config.yaml
n_layer: 10
d_model: 320
n_experts: 192
experts_per_token: 3
d_expert: 112
d_shared_expert: 256
activation: "squared_reglu"
moe_layers: [0, 2, 4, 6, 8]
router_score: "softmax"
normalize_top_k: true
routed_scale: 1.73
balance_loss: 0.0148
balance_bias: false
router_z_loss: 0.001
n_groups: 8
groups_per_token: 4
init_std_router: 0.0148
lr_router: 0.0019
n_head: 5
n_kv_head: 1
head_dim: 64
vocab_size: 16384
norm: "rmsnorm"
norm_place: "pre"
norm_eps: 1e-06
positions: "rope"
rope_base: 10000.0
rope_fraction: 1.0
qk_norm: true
attn_scale: 0.125
tie_embeddings: false
parallel_block: false
extras: ["capped logits"]
init: "normal"
init_std_qkv: 0.0258
init_std_o: 0.0
init_std_up: 0.0258
init_std_down: 0.0
optimizer: "muon"
lr: 0.0108
beta1: 0.95
weight_decay: 0.035
lr_head: 0.00984
grad_clip: 1.0
warmup_steps: 50
schedule: "wsd"
decay_fraction: 0.426
decay_shape: "linear"
final_lr_fraction: 0.0
batch_tokens: 65536
seq_len: 1024
doc_mask: false
train_tokens: 584600000
steps: 8921
dataset: "wikipedia_en"
Below are experts of layer 4 (counted from 0) of a mixture-of-experts language model. Rows are named router (the router's row for the expert), gate (a neuron's input weights, with its number), up (a neuron's input weights, with its number), down (a neuron's output weights, with its number) and show model dimensions 240-279. Each number is 128 + 32 x the weight over its row's rms, rounded and kept within 0 to 255.
After each expert's rows: a language model's description of what the expert responds to; "raises" lists some tokens whose logits its average output raises strongly, later layers aside. This comes from a sample of Wikipedia text that the model never trained on.

# expert 15
router [122 159 149 110  93 169 145 122 113 140  47 121 163 159 121  87 127 161 128 105 145 108 152 170 127 137 129  81 120 190 120 103 172 101 122 141 141 148 144 155]
gate0 [122 162 103 114 141 106 143 123 129 129 166 108 126  87 148 183 136 167 108 154  88 110 112 131 167 104  48  87 144 165  95 110 103  68 113 163 118  74 125 165]
up0 [119 161 101 126 141 111 133 125 127 129 166 101 117  94 138 168 127 190 105 165 104 118 110 138 170 111  69  80 135 175  98 128  91  40 115 161 106  80 125 147]
down0 [ 99 154  87 176 127 128  83 135 154 135 182  86  59 126 148  86  71 195 114 188 116 150 143 129 146  92 161 107 122  79 128 126 138  98 123  64  92 199  38  72]
gate1 [145 101  69  69 108 203 113 121 150 190 167 120 130 136 154 166 113 102 126 166 117 131 156 135 128 153 107 136 118 101 123 190 125 130 157 115 110 148 124 222]
up1 [135 156 204 156 177  48 147 145  89  82  91  93 172 160 110 104 157 159 146 120 150  65 137 114  26 102 166 119 196 156 164  85 124 158 102 143 148 134 106  97]
down1 [158 188 111 129 159 154 148 103 120 141 151 161 180 114 138  99 113 133 120 165 138 133 156 142 166 139 142 109  94 118 149 159  97 100 143  81 125 171 247 156]
gate2 [152  79 114 124 117 131 170  88 131 135 133 165 151 119 162 131 163 136 144 160 157 122 174 164  65 138 150 130 107  71 124 172 121 182 129 129 133 121 162 126]
up2 [131 115 118 134  85 170 166 146  93 104 143 141 164 119 120  70 125 112 124 114 150  94 179 174  86  89 112 161 143  67 126 143 117  93 164 137 170 142 175 145]
down2 [146  99 119 139 119 135 131  81 132 122  82  98 142  77 139 116 105 118  82  99 131 142 144 117 135 118 169 110 112  80 127 192 107 132  99 179 133 153 103 220]
gate3 [180 150 144 136 108 160 138 111 140  71 135  96 124  96 121  77 134 111 136 119 134  83 132 119 129  95 143  70  72 187  87 185 134 156 141  92 188 115 138 125]
up3 [178 148 133 144 126 156 134 106 131  65 135 100 125 112 114  65 130 104 133 113 140  68 126 127 126  87 142  69  74 184  81 187 133 154 137  86 195 119 135 121]
down3 [144 104 149 193 118 130 113 168 127 116 112  98 144 135 150 103 140 121  95 113 111  95 142 129 133 144 139  48 145  58 156 147 123 156 156 105 128  89 133  95]
gate4 [157 137 134 110 101  95 138 102 125 109  87 134 207 113 140 135 170 131 149 123 116 126 135 127  98 147 114 126  89 128 155 127 143 181 144 145 157  91 153 159]
up4 [150 143 125 112 108  98 145  91 130 109  86 130 206 116 134 146 175 129 144 124 113 115 124 114  93 164 115 129  86 128 169 129 143 173 146 140 163  83 164 160]
down4 [139 145 149 133 116 131 150  98 138 135 153  69 105 161 151  83 185 160 122 118 122 146 115 103  84  75 142 164 108 136  99 126 133 132 145 125 140 151 113 129]
gate5 [153 121 149 139 112 146 167 139 128  99 170  86 105 170  99  46 157 137 139 143 126 132 191 133 101  58 167 190  90 132 126 150 178 142  89 133  97 130 124 105]
up5 [131 195 104 129 142 123 115  82 141 117 111 175 146  63 150 232 111 117 122 121 113 134  89 156 104 220  89  69 163 125 154 118  87 137 150 119 152 101 110 111]
down5 [153 146 172 150 167 104  84 106  82 118 188 122 118 112 172  89 164 174 105 112 114 137 136  86 111 129 183 172 151  58  87 126 135 127  92 174 111 158 170 103]
gate6 [173  84 102 127  91 120 162 170 130 180  88 116 170  90 171  71 143 149 136 107  82  97 143 112 128 164  62 105 121 158 115 141 129 114 104 193 200 178  69 167]
up6 [173  72 111 127  87 121 167 163 144 171  81 120 163  94 182  82 141 138 141  95  91  96 152 115 115 167  45  99 116 154 118 134 130 108 120 192 198 171  62 164]
down6 [ 88  79 146 217  73 174 128 126 182 102 154 163 206  73  93 147  97 104 148 152 140 187 194 139 128 130 129 122 115 138 120 163 117 135 124  91 144  91  84  93]
gate7 [144 139  81 125  87  92  87  93  98 156 109 111  98  54  75 140 128 106 151 140 132 138 120  93  86 105 138 117  73 143 171 115 129 137 127 136 104 172 119  99]
up7 [151 125 160 122 149 194 133 171 184 101 201 112 117 161 145 124 159 143 102  78 126 136 165 173 176 146 124 124 144 118  83 153 117  89 126 133 143 106 139 149]
down7 [118 160 153  96 154  98 195 145 161 188 107 184  82  98 167 132 101 145 107 130 103 156  81 159 156  85  92 126  93 150 110 165 120 145 165 152 148 113 152 130]
It responds to: Sentence- or section-opening words after line breaks: The, This, It, heading = signs, See in See also, and table separator rows.
raises: "first ", "following ", "T", "main ", "\"", "S"

# expert 24
router [122 145 179 108  92 154 177  97  92 133 102 153 196 147  94 108 162 148 150 132 111  92 161 168 116 111 138 111 129 166 137 122 137 134 141 111 113 176 158 155]
gate0 [138 107 184  96 159 150 178 151 134 141 188 145 138 145 195 119 122 160 139 116 153 146 186 146 136 128 155 122 121 196 167  62 105 156  97 163  96 135 173  80]
up0 [140 100 193  95 152 163 172 154 137 143 164 121 148 135 193 119 126 154 134 127 155 155 195 152 141 127 177 137 128 174 154  69 108 167  94 165  95 126 151  80]
down0 [185 167 128 150  92 103  90 157  64 165  66 105 198 150 161 199 155 117  62 210  84  79 131 112 141  90 102 131 106 117 132 128  95  74 138 100 150 149 163 152]
gate1 [118 183 155 108 133 125 152 164 140 121  93 103 113 203  90 146  80 106 145 108 166 143  90  92 121  55 165  97 201 132 120 164 163 129 130  91  82 144 166 143]
up1 [133  74  97 154 115 120  97  78 130 156 170 157 134  59 157 115 193 148 118 153  88 117 164 159 131 201  84 147  67 125 159  98 113 124 136 164 142 119  85 119]
down1 [118 143 106 155 118 124 110 201 142 165 166  98  76 137  86  74 109 115  68 125 147  85 146 149 118 126 105 143 139 181 136 129 143 171  61 136 109  59 191  92]
gate2 [121 122 101 121 129 169 119 138  94 101 114 157 152  77  99 150 185 131  94  48 119 171 195 152 113 166 127 131 107 110  57 156 135 175 115 147 108 132 156 121]
up2 [148 148 111 146 152 123 100 162 145 189 122 147  74  71 105 137  97  82  68  81 156 161 101 115 137 168  89 150 153 127  97 109 158 120 141 118 106 158 126  36]
down2 [151 148 156 117 151  77 158  98 137 102 105 104  99  90 142 151 160  99 146 170  87 191  84 147 160 138 106 120 185 137 164 114  90 144 204  75 104 141 118 148]
gate3 [120 179 138 121 121  82 190 144 120 174 141 130 171 126 134  87 120 139 179 138  99  91 119 161 141 126  80 100 138 119 137 123  92 105 151 161 206 170 173 140]
up3 [132 193 154  94 120  84 186 140 122 151 140 141 172 145 128  67 128 133 182 127 116  88 115 165 166 130  92  92 157 132 135 112  81 137 124 151 194 164 167 125]
down3 [186 137 114 116  73  76 125 176 123 210 149 121 149 114 144 168 157 174 120 139 111 123 119 159 108 145 106 127 158 127 152 157 100 148  85 171 138 115 128 140]
gate4 [ 79 144 130 148 133 169 134 165  89 143 190 162 210  84 113 147 170 144 128 130 123 128 181 171 161 187  89 168 165  86 132  71 101 132 136 150 130 138 131  98]
up4 [105 160 149 152 102 138 117 185 161 155 100 117 154  75 161 146 125 104 137 102 108 155 197 159 155 107 108 131 139  95 119 111  50 128 163 114 162 137 130  84]
down4 [120 132 160 173 104 101 140 104 122 107  81  90 163 155 132 174 158 123 156 162  55 104 147 174 115 156 105 135 103 135 161 122 101 138 134 141 152  98 134 108]
gate5 [202  69 116 157 155  75 154  97 152  87 103 138 114 128 147  93 160 155 119 137 102 119  61 124  92 179 121  80 138 163 156 130 162 141 110 112  96 139 130 181]
up5 [ 69 202 120 121  82 171 119 129 127 140 162 146 172 121 105 185  75  91 123 132 145 159 170 131 126  91 128 158 156 110 136 110  86 110 109 135 125  93 101  71]
down5 [126 122 139 126 118 166 151 115 124 138 108 109 103 180 136  93 187 101 130 164 167 111 175 180 149 119 115 127 105 100 106 146 125 113 124 163 126 174 189 112]
gate6 [ 86 164 102 171 112  85 148 123 153 129 178 154 183  69  91 158 119 139  83 175 135 142 114 123 103 120  74 119 136 134 155  80  96 143 156 134  68 109 121 102]
up6 [108 149  65 153 171 115 110  97 114 179 111  95 164  81  79 122  96 132  85 137 160 170 138 144 143  38 125 124 106 134 153 147 116 132 128 147  89 118  61 162]
down6 [127 123  97 160  90 123 141 143 143 130 145  87 131 115 106 114  83 151 171 165  81 164  43  95  96 115 113 116 102  96  94 149 105 135 111 126 133 186 141 139]
gate7 [114  94 154 143  99 148 174 168 119 107 162 156 135 122 107 128 102 135 134 126  90 165  82 101 140 134 184 160  73 153  82 180 108 153 112 118 150 112 121 165]
up7 [117 162 116 138 158 144 153 126 142 130 155 167 195 126 185 117 165 124 122 143 141 120 124 119 136 143 127 176  97 133  87 117  82 194 123 111 169  95 125 160]
down7 [ 88 111 153 130 143 134 113 195 143 113 154 174 128 110 154 209 149 193 100 107  82 116 107 155 116 148  92 150 156 133 131  66 147 138  96 114 152 125 199 167]
It responds to: Quotation marks, apostrophes and the first words of song, album or quoted titles, such as ", ', You, We, My.
raises: "h", "t", "g", "In", "re", "l"

# expert 12
router [151 105 183  68 101 135 120 119  87  99  90 158 141 146  97 114 125 133 138 118 156  68 159 135 141 143 136  81 132 205 128  77 133 115 111 164 124 131 194 139]
gate0 [139 112 121 104 120 103 101  94 110  89 134 116 131 157 124 133  89 101 145 121 113  55 107 166 140 174 111  96 128 155 163  68  84 129 203 122 115 119 156 134]
up0 [113 133 118 147 176 106  99 119  94 116 151 135 205 122 107 151 163 164 181 205 158 157 164 120 159 193 113 140 150 150 101 180 116 148 134 141 139 148 133  71]
down0 [135 137  98  87  90  88  95 120 154  57 133  82  97 223 118 121 121 104  81 128 141 140 179 121 111  93 117 173  90 157 132 104 124 154  79  92 128 130 148 129]
gate1 [134 116 122 140 170 150  77 120  98 164  99 128 121 119 214 141 130 171 137 193 122 103 107 166 132 144 100 145 110 127 139 150 117 106 113 123 100 121 176 140]
up1 [151 129 138 118  91 108 183 162 165  97 173 117 133 135  57 125 116  94 138  60 124 165 158  72 107 115 166 113 139 113 124  87 133 117 125 136 161 157  63 137]
down1 [127 129  94  96 128 103 155 104  86 124 121 144 139  28  81 182 174 105 105  61 159  51 161 122 153 158 196 125  79  85  82 131 144 119 149 146  76 127 104 140]
gate2 [101 103 133 145 156 114 152  93 115 119 114 205 148  98  98  78 113 144 131 103  98 157 133 102 143 103 136 164 156 144 100 137 102 101 104 129  92 156 156 161]
up2 [152 136 100 109 110 143  88 156 151 141 142  51  99 167 158 196 139 105 112 151 163  88 132 154 131 153 107  93  99 115 166 117 154 168 148 124 154  97  99 117]
down2 [137 184  96 155 131 108 128 143  86 160  90  93 150 140 169 141 124 112  59 141 131 149 100 127 111 115 183  94 125 154 182  58 157  85 149  87 182 160 137 171]
gate3 [176 163 148 115 169 102 148  79 119 117  99 151 129 124 126 160 134  87  72 130 157 154 108 165 125  94  75 103 173 131 108 111 153 131  90  77 140 125 166 152]
up3 [147  70 197 163 140 151 130  95 151 140 176 139 123 138  46  80  91 135 127 151 111 152 118  93 153 154 163 132 120 125 160 122  99 108 178 158  91 131 132 139]
down3 [134 138 139  97 105 163 139 181 115 149 138 177 137 151 129  85 187  74 129 126 159 195 139 162  60 105 119 141 101 156 114  94  90 154  79 133 142 140 118 114]
gate4 [ 80 136 146 146 126  94  97 156  64 130 169 170 108 162  95 121 161 119 107 170 128 102 131 146 126  88 159 145 110 170 136 135 175 170 180 130 143 167 153 153]
up4 [125 131 155 115 155 159 157 129 164  96 119 137 167 113  97 100  95 134 128  92 109 118 146  86 159 137 131 128 117  69 111  79 173 150 175 168 153 124 159 125]
down4 [171 113 147 163 113 180 142  73 171 139 144  96 188  92 117 137 171 134 126 112 137 106 105  60 100 163  93 116 113 144 121 121 127 111 155 120 139  97 156  95]
gate5 [127 122 179 105 106  96  84 108 180 150 166 105  91 117 148 151 136 153 115 147 133  92  86  50  61 124 127  66 212 159 150  97 156 170 152 125 147 129 135 146]
up5 [135  89 185 141 109 108  96 167 142  95 121 127 101  79 161  46 102 165 177 164  91 131 128  72 117 164 123 125 136 140 112  61  89 178 153 147 152 120 127 126]
down5 [165 109 176 180 140  88 139  86 117 120 124  96 127 118 136  65 154 113 105  97 147 175 122 114  79 136 144   6  84 138 189 117 183 124 204 111 144 129 114 106]
gate6 [133 115 188 122 132 165 124 152 116 127  92  84 132  81  88 134  91 124 106 151 120 125 150 120 130 156 186 105 133 107 139 115 141 104 142 130 124  89 128 129]
up6 [146 148  72 134 116  93 124  90 149 129 154 186 120 165 189 141 155 136 155 103 138 104 103 144 126 121  54 162  96 137 108 132 128 138 141 145 136 154 135 131]
down6 [116 185 173 116  94 125 137  52 159 146 103 138  94 171  96 142 112 164 154 143 129 135  99  97 139 157  93 163 103 159 162 111 101 118  65 152 137 144 121 122]
gate7 [127 130 121 177 172 115 120 163 135 134  92 135 151 106  94  90 144 143 186 142 108 134  76 103 132 217 126  79 162 130 107  82  83 103  73 103 136  92 159 116]
up7 [129 129 118 178 167 106 127 168 139 118  81 127 154 116  99 104 170 144 182 141 114 130  94  94 121 214 114  78 154 142 109 110  61 109  77 119 125 109 138 114]
down7 [100 137 137 168 167 152 138 119 143 183 201 115 156 151  56 149  88  94  88 108 127 196 162 104 183 138 160  88 107 117 173 169 100 186  74 131 108 145 110 145]
It responds to: Interior pieces of foreign names and words such as ist, ost, ond, ant, as in B-ist-rița, plus capitalized His and fielder.
raises: "on ", ", ", "in ", "a ", "o", "at "

# expert 16
router [123 169 150 116  83 130 154  87  98 175  93 157 161 150  71 122 137 166 148  74 109 109 187 153 148 135 130 107 118 173 161  90 159 112 129 147 115 168 159 145]
gate0 [167 104 174 162  92 152 134 134 132  98 119 204 123 170  93 123 139 137 146 141  86  87 186 145 123 149 168 125 143 185 156 139 103  91  48 102 192 119 174 121]
up0 [ 61 157  73 132 155 124 144 107 138 177 106  55 151 103 154 118 163 139  92 123 142 154 127 129 124 125 131 174 117  58 129 150 181 166 166 159  89 159  95 147]
down0 [113 162 146 171 114  76  84 159 113  74 137 117  74 175 153 195 129 156 183 119 113  92 147 117  97 163 110  98 106  74 136  85 148 168 114 149 128  86 107 123]
gate1 [105 192 106 145 158 121 144  98 205  64 158  84 100 109  66 101 118 155 133 170 119  87 100 109 141 104 130  77 111  87 197 121 205 121 159 150 125 156 145 112]
up1 [114 176 106 150 119 160 171 169 158 107 193  78 140 150  60 107 142 180 141 152 151 130  57  94 170  92 123 119  58 129 186 117 128 138  90 117 129 118 133  41]
down1 [131 112 151 176 122 169  83 136 170  77 120  52 123 117 160  88 122 142 152 156 104 147 145 141 150 126 175 207 168  89 125 109  98  87 113 156  79 117 147 102]
gate2 [ 72 141 136 131 144 183 140 129 147 113 139 164 146 112 132 148 139 125 124 127 127 125 150 115 165 129 114 168  70 133 112 112 169 150 128 174  89 131 143 110]
up2 [ 89 126 108 149 170 156 146  88 148  99  98 108 116 113 155 151 134 139 104 166 118 106 121 104 163 114 135 149  81 153  79 105 162 136 142 161  75 152 149 115]
down2 [155 153 118  96 106 140 143  90  79 111 148 172  70  95 181 129 153  65 117 170 207 138 201 154 126 145 164 138 101 154 135 153 148 160 125  66 125 110 173 100]
gate3 [ 91  67 145 104 109 112 135 108  66  64 115 145 126  87 106  90 188  98 123 139  60 160  95 182 148 146 130 110  93  92 100 128  77 130 138 119 139  81 111 159]
up3 [159 137 143 182 164 197 121 133 169 170 157 144 126 138 133 125  89 128 122 144 140 140  68 108 151 114 121  97 109 122 140 177 161 132 157 186 136 163 127 176]
down3 [185 120  68 152 150 140 142 100 103  53 157 116 121 114 188 115 145  91 107  89 169 158 132 172  76 126 126 169 198 204 152 105  99 144 119 109 101 129 133  89]
gate4 [131 171  95 139  95 196 142 105 166 102 168 127 138  88 100 169 151 127 128 126  94 126 107 181 159 131  53 159 138 149 149  67 153 104  92 164  80 135 126 136]
up4 [119  88 161 125 164  70 111 155  84 148  84 139 121 170 157  80 100 132 125 136 168 129 139  76  92 121 206  94 119 118 108 185 106 151 159  87 181 117 134 122]
down4 [122 142 173 118 163 168 134  47  92 116 176 162 157 193 181  91 149 142  95 120 171 180 124 105 121  77  77 162  76 135  96 158  80 133 102  83 109 145 120 160]
gate5 [136 154 120  60 124 118  64 137 114 119 155 151  89 102 179 137 161 109 133 134 122 121 137 124 135 149 175 170 163 120 158  96 118  98 103 180 151 121 100 152]
up5 [128  91 185 119 138 131 109 157 130 106 147 142 107 115 124 134 196 120 124 106 124  97 151 145 141 122 123 167 189  95 182 146  72  97 132 172  97 127  90 107]
down5 [153 126 135 160 109 137 138 122 164 111  94 116 122 109 105 147 127 103 119 143 123 131 179  74 119 131 144 144 115 220  93 136 132 105 166 104 110 117 166 152]
gate6 [ 76 135 171 150 113 144 165 107 113  78 165 135 118 126 105 153  98 120 123 165 131 155 141 147  43 128 195 139 135 190  90  59  81 125 114 116 114 130 158 143]
up6 [171 121  81 116 146 109  84 142 136 181  85 125 145 144 158  95 160 136 139  92 127  98  96 106 204 146  57 122 106  70 171 219 188 136 150 142 142 118 110 109]
down6 [101 160 101  68 136 103 145 166 174 133  98 119  96   9 130 102 164  88 111  80 132 144 150 154 104 189 120 168 147 208 131 122 117  83 140  64  66 150 107 101]
gate7 [ 54 177 105  89 132 110 136 142   3 141  96  87 152 220 106 143  98 104 125 139 103 140  94 190 124 112 159 144 104  92 123  89 133  81 161 127 156 146 131 166]
up7 [ 66 167 117  95 145 120 119 150   6 130  86  67 157 205 100 141  92 119 130 125  94 152 112 166 137 120 170 134 121  98 140 119 135  65 173 114 148 134 111 167]
down7 [154 133 133 125 123 139 141 165 110 181 155 117 118 135 127 112 154 134  89 132 105  84 130 150 158 109 136 137 158 191 126 140 137 107 150 103 133 141 139 129]
It responds to: Commas, periods, colons and dashes ending a clause in narrative prose, especially a colon before a quotation: "stated that:", "saying, "the".
raises: "\"", ".", "in ", ". ", "while ", "“"

# expert 18
router [ 92 149 190  75  91 192 151 109 130 143 104 192 165 140  50  77 137 139 142 102 128  82 171 206 137 150 206  91  22 166 138 111 150 127 128 155 111 129 231 138]
gate0 [149  48 155  74  91  96 148 127 138 170 109 123 159 118 134  97 123 157 136 112 116  60 196 164 165  93 150 150 103 143  92 157  85 144 111 132 137 188 188 154]
up0 [165 130 153  87  75 178 137 111  92 154 149 117 140 100 143 108 108 132 167  81 112 101 115 124 174 162 136 158 159 130 147 133 172 132 187 153 153 145 120 161]
down0 [140 141 199  61 127 106 172 171  92 122 110 146 146 111 111 130 161 106 165 122 179 173 147 154 107 116  76 107 117 147  72 140  92 186 101 114 150 114 100 136]
gate1 [170  79 136 113 108 165  98 110 144 191 102 132 187 109 183 154 143  92 102 194 117 121  94 123 106  96  85 129 103 141 132 193  80 147 159 127 173 109 174 113]
up1 [114 159 131 155 107 152 136 148 147 165 125 151 118 128 125  59 167 121 162 143  84 111 170 161  68 116  87  99 131 111 135 109 168 145 151 117  70 119 103 146]
down1 [ 79  93 149 143 165 120 119 151  79 110 104 136 114 193 158 128 116 113  99 165 135 184 123 130 127 146 122 139 141  73 140 124 146 187 102 149 145  61 109 185]
gate2 [139 142 182 135 133 152 150 122 139 104  84 169 160 139 173  96  93 117  94  96 131 128 165 122 151  87 180 166 118 142 129  44 169 165 175 130 107  88 178 144]
up2 [140  93 137 135 120 147 135 129 187 107 128 182 154 139  95  84 159 134  75 167 128 179 122 142 125 111 173 196 131 147 102 132 178 149 161 119 155 117 141 113]
down2 [172 144 116 128  49  88 108 113 127 129 138 132  79 172 161 138 110 118 146 114 118  87 162 142  69 160 112  69 112 105 125 127 108 187  98  93  79 133 160 109]
gate3 [114 127  94 157  66 177  63 105 141 137 133 125 179 131 118 149 137 108  97 129 139 140 201 146 124  95  87 200 157  82 150 149  71 106 162 139  64  92 101 175]
up3 [146 152 147  77  39 145  84 160 125 120 124  93 165 140 152 132 124 140  90  85 150 136 191 134 146 111  56 137 141 104 179 119  75  83 126 117 130 145 122 137]
down3 [124 110 102  83 110  60 154 137 164 142 151 144 145  98 109 133 158 139 160 210 155 106  94  91  88 129 144 143 125 114  62 137  92 103 161  70 163  80 100 156]
gate4 [116 139 167 158  58 114 130 151 119 128 145 115 128 169  65 113 120  90 142 155 151 100 125 108 102 122 134 152  60 196 114  98 139 126  96 130 119  87 185  69]
up4 [113 104 136 126 186 116 113 120 126 131 108  80 175 116  83 144 106 131 112 139 145  87 120 172  81 120  45 121 206 176  84 105 117  76 141 194 136 106 175 146]
down4 [ 99  82  94 109 105 116 136 151 186 181 132 160 105 166 135 193 116 152 131 107 143 169 167 131 135  66  95 137 144 106 164 105 178 184 160  68 187 146 120  66]
gate5 [153  64 200 205  89 143 124 133  83 105 134  81  89  99 109  76 112 125 118 129 119 145 138 103 146  92 127 126 127 144 116 144  66  74 174 117 110 144 135 103]
up5 [138  99 103 158 132 155 181 126  74 114 133  96  85  60  74  97 181 159 137  98 103  83 132 101  91  92 133 121 176 186  83 120 125  83 151 178 100 107 122 179]
down5 [122 122 231  92 142 142  96  79 111  98 135  92  97 118 120 101  60  99 133 156 125 176 145  87 176 182 155 105 117 135 127 170 171 128 119 103 139 137 146 161]
gate6 [150  97 131 100 141 141  83 175 120 172 169 150 175  79  78 196 154  94  99 157 145 152 155 171  76  66 132 154 124  83 101 149 126 113 170 156 129 110 170 129]
up6 [ 87 116 123 150 167  97 159 199  92 125 138 103 139 146  81 194  94  69 116 167 136  79 214 136 162 116 118 188 132 154 164 160  87  71 135 106 101 167 136 126]
down6 [146 125  82 145 113 104 155  97 133 127 132 156 143 102 142  70 234  94  97 189 142  99  86 106 173 130 114 141 174 163 118  98 163 139 144  81 113 166 130 124]
gate7 [160 123  83 104 208  93 183 192 125 161 187 137 150 220 108 148 137 103 113 106 137 121  71 134  79 129 148 112 148 168  90 137 137 119  81 118 112 147 125  43]
up7 [130 174  95 143  95 138 159  73 127 123 111  64  97  77 169 177 163 152 135 114  57 219 109 101 176 126 107 152 143 107 144 125 175 103 162 117 129 169 149 152]
down7 [ 83  80 170 151 180 169 109 107 129 139  95 158 116 100 113  93 146 161 177 127 139 144 118 107 152 127 113 112 110 170 148 176 105 141 156  45 155 191 144 135]
It responds to: Inner syllables of Asian, Spanish and other non-English names after Ch, Sh, K or T, such as Pu-ig-cerdà, Ku-z-minski, Ch-om-choengpaet.
raises: ", ", "er ", "-", "a", "er", "an"

# expert 54
router [156 220 154  94 131 171 179  58 129 157 136 142 156 135 120 109 151 152 170  77 175  90 124 145 187 165 130  95  86 170  93 125 125 115  83 164 139 130 175 139]
gate0 [118 197 164 118 210 128 131  94 144  46 198 106 150 161 123 131 163 149 119  89 161 123 112  36 131 142  84 158 169 106 170  88 152  91 137  94 115 134 141  53]
up0 [ 88 183 140 114 173 123 136  92 141  72 206 120 157 172 155 139 156 162 115  94 163 100 105  18 158 142  90 148 160 103 167  89 139  93 140  83 109 147 139  56]
down0 [ 75  35 145 172 137 118 151  92 109  82  89 155  72 132 157 180 114 154  90 116 129 147 101  76 147 102 120  71 130 162 155 138  93 121 135 112  98  98  99 194]
gate1 [183 103 211 140 176  70 139 130 139 177 186 115 140 105 123 153 123 131 126 122 151  71 133 156 185  99 155  97  70 203  93 164 142 120 113 136 149 141 118 139]
up1 [186  89 208 114 170  90 128 110 157 177 177 142 112 102  85 159 134 137  94 121 153  85 158 151 190  94 143  93  76 168 115 164 125 139 113 128 111 132 111 138]
down1 [117  95 118 121  32 102  93 113 149 173  89 136 130 147 103 114 153 144  70 140 105 158 171 126 142 176 136 152 144 130 108  93  93 153 190 155  83 177 146 177]
gate2 [142 138  79 131 157 209 105 119 146 143 146 134 147  75 134 188  83 150 124 140 110  84 158 137 131 103  92  94 142 147 193 110 158 156  95 185 146  59 126 153]
up2 [115 201  39 152 125 211 128  98 161 128  92 148 155  42 150 216 104 150 155 146 122  95 176 116 113  78  88  86 123 142 171 102 150 137  91 159 153  68 115 157]
down2 [155 128 117 146 111  59 176 152 123 144 180 118  75 187 130 124 114 106 120  33 135 113 150 123 190 152 157 122 140 173 166  76 107 114 103 162  96  87 115 132]
gate3 [148 167 169 135  58 125 111  99 115 123 198 152 185 163 178 156 181 162 131 162 130  96  57 121 170 135 144 102 141 141 130 137 128 150 109 110  95 161 177 161]
up3 [ 67  96 123 104 138  89 129 221 137 145 140 103 141  91  82 128 109 103 144 128 161 160 185 162  84 116  96 163 138 139 186 113 165 106 134 160 145  93 126 103]
down3 [131 130 159 127 134 153 105 135  74 102 129  80 155 125 126 106 140  84 153 122 130 155 165 158 158  73  80 150  55 172 143 126 195 147 146  90 108 164 105 171]
gate4 [121 140 111 116 140 102 134  93 170 134 181 108 153 107  81  99 165 162 145 112 130 144 144  78  47  87  86 130 133 166 164  90 147 169 170 146 146  99  64  87]
up4 [123 142 126 116 142 104 139 109 171 135 178 127 160 110  80  99 163 172 149 116 118 143 124  75  60  92  83 127 143 175 170  85 147 191 154 137 135 106  66  83]
down4 [102  88 186 166 138  98 162 154 115 173 179 149  99 102  85 121 138 166 104 134 188  90  87  85 155 117 144 172 109 125 189  77 132 163  82 194 214 119 106  94]
gate5 [102 126 140 128 133 111 100 131 163  99 162 107 138 112  80 112 169 127 119  74 153 136 180 103 105 117 116 164  95 156  67 102 111 184 154  89 138 139 148 108]
up5 [100  89 154 134 118 100 112 104 188  99 136 108  92 108  97 133 184 151 110  98 136 132 146  96  88 131 130 162 112 176  56  91 116 186 149  93 141 153 144  97]
down5 [114 175 135 101 123 131 159  82 164 102  98 117  82 104 177 135 122 101 114 116  78 125 117 113 130 170 148 137 108 132 140 122  57 152 102 144 198 161 142 153]
gate6 [172 134 149 169 143 184 169 114 135 133 101 160 196 120 129 153 112 178 131 141 185 144 119 177 124 118 103 152 104 128  95  97 178 109  59 109 177 138 138 137]
up6 [101  82  90 100 142  72  78 156 151 126 139 105  67 142 102  66 143 101 117 147  85  86 148 107 154 119 141 119 125 151 162 174  62 150 188 170 113 110 129 139]
down6 [ 86 168 122 170  96 121 115 141 100 173 125 126 171 154  52 160 127  91 113 105 132 124 134 152  98 111 118 145 148 153  78  98 131  88 114 105 167  59 103  96]
gate7 [104 157 102 165 127 122 131 125 158 186 159 136 101 113 134 144 126 125 110 138 109 114 111 143  93 144 169 107 148 114 153 176  81 169  71 114 166 178 130 111]
up7 [130 115 108 161 102 193 144 127 166 106 141 144 193 111 130 121  71 163 133 133 170 107 204  48 156 140 127 180 131  97 152  72  93 146 135  90 121  86 106 142]
down7 [ 85 150 137 147 140 112  66 196 114 118 115  65 148 165 131 132  93 175 140 139  99 163  79 130 104  74 132 134 114 158 107 207 136  78 166  96 122 152 127 106]
It responds to: Root pieces inside Latinate words after prefixes like ex, re, con, dis, such as ex-ac-erbate, rec-ap-ture, ass-um-ing.
raises: "a", ", ", ". ", "a ", "i", "in "